config.yaml
d_expert: 64
d_shared_expert: 512
router_z_loss: 0.0001
num_key_value_heads: 6
attn_scale: 0.125
tie_word_embeddings: false
beta1: 0.9
max_steps: 7849
Below are experts of layer 5 (counted from 0) of a mixture-of-experts language model. Rows are named up (a neuron's input weights, with its number) and show model dimensions 288-383. Each number is 128 + 32 x the weight over its row's rms, rounded and kept within 0 to 255.
Before each expert's rows: a language model's description of what the expert responds to. This comes from a sample of Wikipedia text that the model never trained on.

# expert 22
What it handles: Place-name commas. Commas in location chains after county, province or city names, before a country or state: Viljandi County, Estonia; Shelburne, Vermont, U.S.
up0 [141 129 191 161 185 162 101 154 141  97 130 125 172 115 162 163  87 142 138  93 130 102 129 148 100 111 125 203 131  95 148 110  91 125  61 158 131 110 112 103 103 176 106 111 111 125 131 171 171 145  80 111 102 182  84 163 106  96  69 112 110  93 140 153 156 123 132 132  83 185 116  86 183  91 131  96  82 117 106  84 132 156 147 110 140 121 145 162 136  55 144  76 131  68 139  44]
up1 [192 158 154 101 108 139  86 129 155 116 128 108 133 137 172 124  54 155 136 128 153 163 118 136 130  96 134 104  98 181 142 131 174 173  70  82  86 126 136 147 140 120  86 102  76 128  85  56 185 136  88 123 153 167  72 103 126 103 120 134 159  96 220 139 147 120 141  82 111  68 158 119 176 113  79 130 127 105 130  88 155 132  57  96  88 139  57 141 105 154 192 143  84 167 126  97]

# expert 6
What it handles: Infobox field labels. First word of dash-bulleted infobox labels before a colon, such as Directed by, Date of birth, Coordinates, Genus, Country.
up0 [143 102  94  93 177 137 112  72 130 149  70 149 115 181 175  91 100 159 162  85 143  78 126 153 144 187 145 124 155 113 107 137 115 156 123 132 139 137  84  77 129 168  97 116  65 145 173  84 122 160  79 156  73 128 149 149 126 183  68 123 143  86  89 108 116 108 111 164 175  92 137 122 134 123 178 100  96 163 129 176  84 103  92 126 155 122  94 117 110 205 156 116  69 108 227 104]
up1 [119 121 132  84 153 166 144  78  78 141 174 126 143 164 152 144 142 159 109 127 109 163 108 119 145 150 108  99 118 130 193 145 157 141  90  87 153 137 106 125 107  67 156 153 131 154  89 132  97 169 183 120 125 148 124 122  86 141 104 149 185 173 115 157 146  86  74 169 110 153 149 131 126 144 128 103 132 119 149 162  75  96 164  67 136  65 139  53 131 130 157 122 108 133 180 137]

# expert 37
What it handles: Possessives and noun modifiers. Possessive determiners and adjectives before a noun, such as his, its, their, former, public, current, as in "his second marriage".
up0 [135 153 149 115 121 151 129 121  94 160  95 152 158 107 178 124 137 126 142 102 139 111 156 140 123  68 132  67 197 127 112 117 114 122 175 122 104  95 131  91 147  45 143 127 131 122 151 144  88 133 145 168 133 145  77 172  91 123 123 122  64  89 137 175 121 145 101 137 160  84 161  92 152 123  76  41 154 172 184 113  94  93 139 130  95 163 132 125 113 158 131 111 132 147 179 115]
up1 [142 155 124 151 103 106 141 191 154 129 129 161 133  75 129  94 135 124 127 144 130 216 201 134 119 106 111 125  76 125 148  75 134 126  97 150 165  90 130 139 149 108  85 154 110 149 153  89 164 135  83 145 130 137 134  83 162  98 159  69 112 130 110  83 118 145 119 137  89 130 118 182  90 156 170 130  64  98 134 146  96 133 105 110 194  60 196 182 142  99 112 112 142 113  99  65]

# expert 2
What it handles: Table commas and dashes. Commas inside table cells, in thousands separators like 51,081 or city-state pairs like Irvine, CA, plus header dashes and months.
up0 [171 133 137 184 130 138 136 147 142 146 131 101 163  78 137 162  99 127 117  93 134 100 157 111 135 142 149 210 140 112 109 130  96 112  80 149 159 121 163 134 122 154 152 107 135 117 145 133 145 162 107 137  85  95 141 183 183 153  76  69  57 153 115 101 170 113 125 130 140 109 124 112 165 112 123 215 132 103 199  98 123 177 114 100 133 164  91 121  85 144 124 122  76 131 116 122]
up1 [156 111 147  99 190  65 159 169 121 179 146 117 108  78 144 161 181 122  82 104 162 126 110 135 126 107 161 190 145  87 118 160  82 111 117 144 143 141 131  98 148 112 153 153 154  79 122 147  68  97  70  98 121 128 132 145 165  67 138  95 108 148 119 112 175 105 136 105 135 140 140  99  95  60 141 148  75 123 128  99 133 127 125 137 111 120 167 117 102 149 124  92 117 103 141 129]

# expert 34
What it handles: Nouns after "the". Nouns and adjectives right after "the", usually followed by "of", such as the likes of, the form of, the rank of, the following.
up0 [129 159 114 167 172  60 164 185 129 105 141 135  71  92 137 171 117 161 105 153 119 136 138 114 118 118  84  80 112 139 134 105 111 139 114 131 194 123 110 104 114 137 157 104 131 146  58 170 119  91 126 143 126 161 152  91 145 139 103 135 164 141 152 130  73  88 180 184 188  91 182 119 171  86 147 113  88 163 108 151 107  95 152 177 153 154  46 179  91  91 116 111 100 120 110 160]
up1 [ 93 104 129 116 154 191 160 145 152 101  89 152 107 131 120 114 140  94 152 137 202 129 155 130 151 102 113 159  91 113 101 129 140 105 153 152 128  79 155 156 151 123 159  81 171 129 151 152 151 145  70 142 112 128 113 105 128 142 104 125 135  87 130 112 106 167 123 106 164 125 152 137 193  54 104 136 140 132 138 138 129 185  81  91 151 129 120 114 120 161 117 116  79  91  88 108]

# expert 14
What it handles: Sentence-ending periods. Periods that close a sentence, often after a proper noun or name (Apollo Drive., LLP.), plus closing quotes and initials.
up0 [125 194 124 168 123 159 138 117 182 168  55  60 198 130 165 156 135 113 111 149  98 119 144 142 139 145  53 161 143 109 190  89 104 125 129 114 114  96  94 170 141 143 138 147 127 150  95 131 136 164 127 132 131 147  99 145 167  96  57 107 100 106 140  86 153 112 136 159 124 101 152 124 155 106  99 103 146 143 203 115 121 119 102 111 127 153 110 153 141 176 104 104  69 129 115 105]
up1 [ 86 141 115 222 118 181 107  82 145 117 146  88 148 155 133 160 122  98 154 142 177 144 108 155  36 183 150  99 114 117 180 150  88 142  85 128 196 101 157 137 129 119 108 146  94 142  87  83  85 146 106 200  64 155 156 146 102 103 141  85 152 113 133 134 133 123 150 152 132 100 127 155 159  92 132 110 106  98 144 122 153 146  90 129 131 139 194 151  83 134 128 130  92 122 133 175]

# expert 20
What it handles: Quoted speech words. Function words and verbs inside quoted speech or interviews, such as did, do, Are, I, that, something.
up0 [124 124 144  93 163 144 121 160  75 105 118 180 125 148 110 117 101 134 119 126  49 117 155 126 157  95 114 124 172 205 142 157 124 147 167 153 155  97 128  74 131 107 136 119  99 118 179 119 219 106 189 124 166 110 156 176 149 131  85  67 183 145 144  97 118  98 219 134 135  88 134 100  93  77 122 164 166 188 137  29 139  93 128 164 111 104 140  98 121 138 126 170 122 125  95  92]
up1 [154 152 125 154 134 103  54 107 128 175 130 164  97 104 151 167 147 157 149 109 107 168 108 122  98 114 110 118  72  91 132 193 103 115  85  78 123 100 116 103  77 122  74 119 178 168 112  61  86 113  85 163 155 127  88  95 177 152 100 154 147 138  96 135 193 101 126 106 130  96 118 108  89 167 135 217 138 175 147 130 208  82 116 137 166 159  82 177 134 193 114 130  98  46 144 110]

# expert 62
What it handles: Filmography table pipes. Pipes after a role or title cell in filmography, award and results tables, before Episode, TV or Nominated entries.
up0 [179  70 106 143 148 149  97 156 182 102 164  90 138  91 186 142 147 151 173  86  79 150 107 123  86 102 107 144  91 145 134 108 119 134 163 101 177 123  87 102 168 142 136 132  68 155 182 152  93 106 161 168  97 117 155 141 135  86 105  95 147 104 112  77 149 157 151  94 143 106  64 105 184 148  77 142 134  90 185  82  74 167 152 156  91 103 154 138 170 115  90 172  88 107 121 177]
up1 [127 109  74 112 132 163 165 144 163 134  99 124 148 167 151 101  66 183 164  98 106 112 157  65  74  67 129 163 112 106 132 150 192 164 140 124 112 139 197 119 127  86 183 144 110 140 150  94 127 118 122  79 141 117 184 207 169 148 108  74 124 133 129 127 157 129  81 133 152 133 112 109 136 122 137 135  90 188 166 199 105 180 110 146  92 139 115  91 151 161  98  98 138  98 140 117]

# expert 28
What it handles: Centuries and years. Digit pieces of years and century numbers, especially 18th and 19th century, 1860, 1950, plus the word century itself.
up0 [177 152 136 124 135 123  74 154 180 213  95 148  85  23 153 179 170 163  64 106 180  68 173  87 123 143 111 116  88 133 135 134 161 106 133 172 122 160 125  70 140 144 127 172 147 101 130 130 151 110 152 204 185 122  94 148 129 123 146  87 139 159 135 173  50 132 131 138 123 154 119 127 149 134 175  93 128 105 155 109 151  25 103 103 142  67 160 153 163  73  98 126 143 171 203 144]
up1 [147 127 125 153 127 187  83 163 160 141  68  93 121 161 126 163 152 153 150 105  71 110 183 166 119 135 135 123 135 121 101 144  86 139 129 140 160 174 111  87  79 102 107 174 138 121 112 169  95 174 131 109  61 159 110  97 146 124 121 174 143 120 139 151 118  84 114 164  86  82 117 133  81 138 107  77 108 158 148  69 114 155 168 108 127 130 113 162  68 111 121  59  64 122  79 166]

# expert 3
What it handles: Prepositions after nouns. Prepositions right after a noun, verb or adjective in running prose, such as of, to, against, including, towards.
up0 [150  99 166 178  77  88 164 147 198 134 169 126 134  90 167 120  80  97 168 118  78 146 145 201  50 113 108 114 128 149 109 110 163  82 143 161 173  84 108 154 133 112 112 102  93 153 187 149 128 135 102 134 146  50 142 142 148 161 119 162  54 109 123 105 130 136 128 190 165 142 135 103 184 129 141  94 110  93 147 153 125  88 122 214 172 112  85 161 145 192 111 193 120 145 113 103]
up1 [ 85 127 174 110 122 165  66 103 132  90 140 144 121 160 105 122 140 158 117  94 113  61 128 116 100 169 181 126 161 101 134 136 113 173 122 105 121 136 160 119 122 103  92 164 180 115 119 130 120 194 139  95 105 127 201 139 105 122 128 136  95  98  44 119 151 162 112 113 105 192  41 142  96  89 143 121  85 140 136 122 100 156 106 159 166 137 187 169 118 137 106 130 128  84 161 122]

# expert 5
What it handles: Numbers and numerals. Numerals and number words in dates, counts, rankings and titles, such as 14, ten, four, II, no. 11.
up0 [106 180 139 157 148 117 139 135 221 143 142  85 118 132 130 115 169  76 142 124  80 129 137 130 111 131 121 149 156 187 151 149 158 124  96 178 100 173 152  86  80 147 104 175 163 121  98 115 131 132 119 154 120 163 180 151 115  98 172  99 144 135 128  83 129 151 108 141 173  91 134 143 128 136 211  75 101 211 107 132 118 143 109 103 132 119 109 182 127 170  64 142 108 157  88 138]
up1 [131 162 178  92 133 195 187 100 126 116 131 137 155 163 106 185 128  86 129 113 119  80 121 136 118 113 143 155 118 115 162 166 170 108 108 120 151 141  84  75 157  77 159  89 109 147 129 114 103 166 145 107 108  94  87 122 212 129 100 134 119  85 140 151 190 172 119 192 115 113 155 179 113  42 145 110 102 148  56 126 113 201 112  77 138 119  90 128 129 149 109 135 165  97 153 145]

# expert 48
What it handles: Table separator dashes. Dashes and pipes inside markdown table header separator lines like |---|---|, typically under vote, track-list or squad table headers.
up0 [140 102 112 104 182 156 104 158 133 115 176  99 173 103 132 144 111 134 176 113 109 155  94 162 102 148 133 131 128  86 132 121  66 186  98 134  86 129 138 141 109 116 140 173 155 159 157 145  92 103 105 134 160 132 176 138 155 124  65  89 111 153 118 108 142 133 138 112 146 197  60 139 172 108 127 135 124 134 191  90 110 133 137 126  59 171 151 122  62 117 118  90 117  79  79 140]
up1 [160 104  68 136 172 112 172  77 131 177 115  92 190 120 156 137 160 136 151  95 195 112 120 142  88  85 123 163 141 131 101 139  97 104 114 130 122 139 169 119 139 129 124  85 139 112 156  93  71 150  96 116  74 109 139 200 171 155 120 141 115 174  89  97  82 125 109  86 183 156 109  96 119  94  88 170  90 175 137 122 112 179  63  98 110 196 108  93 111  89  85 156 109  75  58 118]

# expert 8
What it handles: Final -y endings. Word-final y pieces, mostly in names and surnames: Tawny, Bailey, Timothy, Dmytro, Greywing, remarry.
up0 [136 147  99 127  97 114 114 117  96  90 146 128 125 101  95 134 124 147 111  71  79 141 101  38 125 138 120 137 154 107 165  81 181 171 123  94 149 115 170  93 164 147 167 158 161 169 163  71 125 115 139 150 113 105 160 169 123  77 120 103 154 159 172 151 150 162 178 143 103 110  97 176 180 130 133 118 154 162 119 146 124 104 209 102 143 119 145 150 138 123  65 135  91 161 146 195]
up1 [159 114 113 105 135  96  97 151 161  91 163  90  89  88 131 145 129 104  97 168 107 161 121 163 111 114 160 149 102  70 131 138  87 100  91 123 106 118 138 148 139 160 129  89 104 172 192 169  92 145 116 187 106 126 156 162 146 165 110  89  71  90 155 142 150 104 121 139 109 146   0 167 122 118  90 132  88 111 165  80  70 124 168 108 108 161 149 155 116 175 114 138 118 147 181 115]

# expert 29
What it handles: Plot summary connectors. Sentence-ending periods, commas, conjunctions and action verbs in plot summaries, such as tells, finds, Meanwhile, but.
up0 [146 100 124  99 142 123  56 136 180 150 143 112  89 117 186 214 111 109 159 126  98 127 137 115 152 168 114 169 114  68 145 142 100 169 125 164 179  94 114  56 164 121 162 119 157 107 164 140 130 139 104 167 158 156 143 133 108 124 135 129 176 135 171  85  73  88 115  93 115  82  99  83 169 137 127 170 176 112 120 105 151  64 140 118 145  98 197 174 109 132 132 131 104 103  95 121]
up1 [149 133 121 166 117  71 107 146 146 153  69 140  75 151 115  98 119 103 133  86 133 123 208 115 129 126 157 112 167 111  45 155 116 132  90 111 125 150  80 126 119 118 134 211 103 144 129 167 137 134 141  99  78 165 134 136  88 112 125 161 122 169 144 115 168 154 150  95 172 168 129 182 129 141 128 109 115 209 129  45 185 137 138 109  91 157  77 131 138 118 135 113 137 162  72 141]

# expert 27
What it handles: Single digits in numbers. Individual digits inside numbers in tables, coordinates, populations, densities and formulas, often right after a decimal point or dash.
up0 [134 153  89 108 199 143 127 110 141 121 129  87  87 116 149 121  88 145  54  98 110 118 105 120 112 158  95 179 145 106 123 141  79 124 109 152 181 134 143 161  82 117 136 128 105  89 120  96 133 158 144 141 158 103 131 114 135  81 110  98 140 158 140  65 177 104 137 134 122 180  98 121  97  94  88  98 115 151 139 106 106 149  84  94 109 168 124 155  90  97 137 173 112  95  86 179]
up1 [129 135 152 108 110 148 131 160 113  92 143 106  85 227 119 152 111 163 158 129 149 109 161  92 118 110 203 131  98 131 153 169 149 141 155 123 162 146 105 147 122 190  94 127  88 116 184 108  89  92 180 115 110 117 115 110 134 142 187  71 185 146 197 115 140 141  92 176  77 126 121 133  93 191  68 136 161 106  49  89 129 180 125 142 123 158 126 151 131 116 132 205 102 108  93  58]

# expert 21
What it handles: Goal scorer list punctuation. Colons after team names and minute numbers in football scorer lists, plus other separators in cast and credit lists.
up0 [ 82 140  87 146 137  95 101 196 161 169 159 100  84 139 163 129  60 166 119 116 129 143 173 137  65 138 155 161 114 100 112 146  82 180  90  97 147 129 125 184 129 140 129 161 144 126 127 137  56 111 121 177 116 128 194 148 167 100  49  91 154  94 133  75 118 130  77  91 162 131  74  70 155 157 139 141 117 148 141  73  63 165  68 157 105 206 165 131 131 120  41 148 114 105 118 161]
up1 [130 133  99 152 112 155 139 139 130 171 131 131 169 135 149 143 133 123  92 132 129 108 216 125  88 189 165 134 141 105 103 168  99 164  66  90 141 130 154 148 149  79 101 139 158 159 169 106  69 128 114 116 133  97 148 178 144 224 140 108 156  91 140  92 123  84 107 117 165  68  84  65 107 107 148  99  68  93 139 143  84 177 159 138  94 162 101 156 121  91 116  96 153 115 125 170]

# expert 40
What it handles: Days and times. Time words like day, night, week, morning, hours, often after weekday names or inside compounds such as weekdays and Birthday Honours.
up0 [108  92 163 131 144 154  89  91 128 173 124 138 107 190 125 142 135 209 157 104 118  56 123 111 131  78 134 106 231 130 114 136 152 116  88 119 103 106 154 119 102 132 147 108 143 160 108 106  78 152 137 139  92  90 126 150 146 106 151 127 118 114  65 118  77 128 168 138 121 124 115 145 139 141 172 158  87 109 161  93 126 154 125 120 139  92 108 158 115 153 141 196 119 133  79 141]
up1 [131 161  48 147  78  82 121 156 125 137 119 125 132 117 111 153 161 136  92 149 142 142 150 160 162 166 147 128  92  95 142  70 114 117 115 162 123 173 162 122 132 169 135 176 139 100 137 109  89 133 116 196 196 104  75 115 144 135 121 134  80 123 142 125  77 159 149 137 153 127 124 175 141 103 143  94 114 185 142  77  82 167 102 129 119 121 149 127 117  94 130 163 195 181 119 113]

# expert 41
What it handles: Website URL parts. Slashes, dots and domain pieces in website links in infobox lines, such as www, .org/, records, Website.
up0 [130 140 186 133 114 138  95  80  76  99 121 113  48 146  98 140 163 126 123 206  95 167 115  82  94 138 118 144 143 133 101 148  56 136  90  70 153 126 133 113 111  96 134 159  99 104 159 153 139 104 114  99 173 141 182 147 167  95 146 136  94 186 131 135 126 180 104 101 128 126 159 114 121 141 113 146 111 152 145 134 140 120 143 118 134 217  73 125 200 145 168  84 121 129  90 142]
up1 [101 125  91 159 103 161 106 139 202  88 132  87  77  81 150 190  94  99 133  82 121 115 116 165 148 167 148 174 119  75 145 114 173 159 149 131 130 147 160 115 187 121 119 128 145 111 128 103 138 156 123 109 139 112 104  94 111 112 196  90 103 140 122 139 126 125 155 159  72  66 127 106 131 160 112 122 124 137 103 131  94 120 106 136 147 121  99  94 160 148  65 143 123 156 123 199]

# expert 36
What it handles: Table row starts. Pipe or newline starting a new wikitable row, especially in election results before party or candidate names, plus common first names.
up0 [120 145 172 112 162 116 131 162 124  83 108  84 115 113 128 183 116 157  69 114 139 102  78 134 102 149 127 173 130 108  68 178  72 123  91 145 127 143 192 104 102 116 117  73 125 155 145 176 100  90 126 129 147 130 171 157 152 131  45  55 119 125 126  95  94 136  85 103 110 117 111 101 126 140 111 137 132 135 117  62 128 124 125 123 150 104  90 131 109 100  66 154 110  95 135 138]
up1 [143 151  68 103 145 171 111 143 115  61 109 124 114 143 148 128 136 152 149 131 128 140 109 108  79 145 146 143  69  87 153 105 102 122  99 123 133 207 121 106 181  99 105 159 108 140 170 142  81 194 118 113 134 101 169 155 140 148   3 110 181 131 131  86 151 122 124 149 134 128  90  59 125 110  81 139 128 119 137  83 130 116 102  71 138 116 106 176 137 139  99 147 123 120 143 155]

# expert 9
What it handles: Agent and companion prepositions. Mostly by after participles or nouns, naming author, director or agent, also with, including, via; common in credits and infoboxes.
up0 [108 119  89  92 112 139  92 123 111 154 102 167 106 157  67 129 158 160 130  93 131 130 151 121  88 118  65 149  73  86  76 140 107 135 102 168  73 100 185 177 105 122 128  92 106 151 183 114 158 144  96 113  96  42 107 113 141  96 125 104 156 104 138  98 137 130 120 136 141 177 126  82 113 123 159  79 118 102 147 123 122 142 172 117 125 138 105 136 113 127 119  82 100  81 170 121]
up1 [164 169 119 105  87 166  95 101 106  80  76 241 169 126 123 129 101  46  91 150 151 119 123 106 129 117 155 170 106 152 141 139 142 136 107 133 100 118 102 108  71 122 203  97 143 147 194  81 124 129 214 158 137 133 120  90 119 128 122 160 190 137 163  63 147 184  95 123 169 204 136 122 139 135 166 158 174 196 131 107 136 106 106 128 110 147 116 127 144 127 115 122 151 124 118 179]

# expert 42
What it handles: Name-final pieces and deities. Final pieces of names and plurals, such as Goddes-s, Beat-les, Juvent-us, plus religious words like God, Christ, Islam.
up0 [142 147  77 134 128 133  48 226 150 141 119 107 108 126 152 158 136 199 130 122 151 107 155 171  65  85 110 108 110 124 173 169 153 121 122 148 127 166 157  93  97 107 164  77  53 111  98 132 150 172 146 131 146 122  93 121  80 170  98 104  83 182 118 124 173 127 176 148 236 116 119 118 124 166 135 136  92  79 142  96 123 153 165  80  90 114 138 124 151 138 126  97 106 153 132 136]
up1 [128 140 113  97 106 157 119 168  92 176 109 169 119 101 125 135 101 104  76 107 105 106 103 169 108 177 117 175 136 124  72 149 120  89 135 140 147 220 181 145  65 149  43 117 145 139 165 120 100 148 147 142 165 162 139 127 202 133 105 122 157 131 140 142  79 194 121  66 113  65 141  20  84 122 151 142 142 160 154 144 123 152 154 167 120 104 123 146 162 154 116  97 120 115 108 163]

# expert 4
What it handles: Table row separators. Pipe characters opening new rows in numeric wiki tables, plus commas and semicolons between list items, such as sheet scores, league tables.
up0 [139  97 132  83 124 184 127 126 191   5 183 143 120 140 125 122 173 127 137 107  76 185  98 169  98 142 140 149 105 125 100 132 114  85 133 162 160  99 148  49  75 159 153 166  96 134 159  96 122 144 125  82 183 145 170 114 175 136 132 107 117 122 116 130 154  94 133 149 115  39  90  90  98 123 126 116 126 159 174 109 104  65  91  72 194 123 146  91 102 132 114 130 125 143 129 115]
up1 [103  87 141 125 110 108 156 159 111 154 134 116 149 130 131 102  87 122 188 118 106 148 124 137 147 168 109 187 115 144  73 140  91 105 118 154 118 166 143 152 114  53 151 149  65 143 116 147 136 147 114 124 127 113 180  87 182 112 150 141 135 152  97 119 107 140 116 102 127 132 116  93 105 215 128  96 127 155 168 122 152  94 138  79 137 124 143  87 122 161 158 117  97 104 134 206]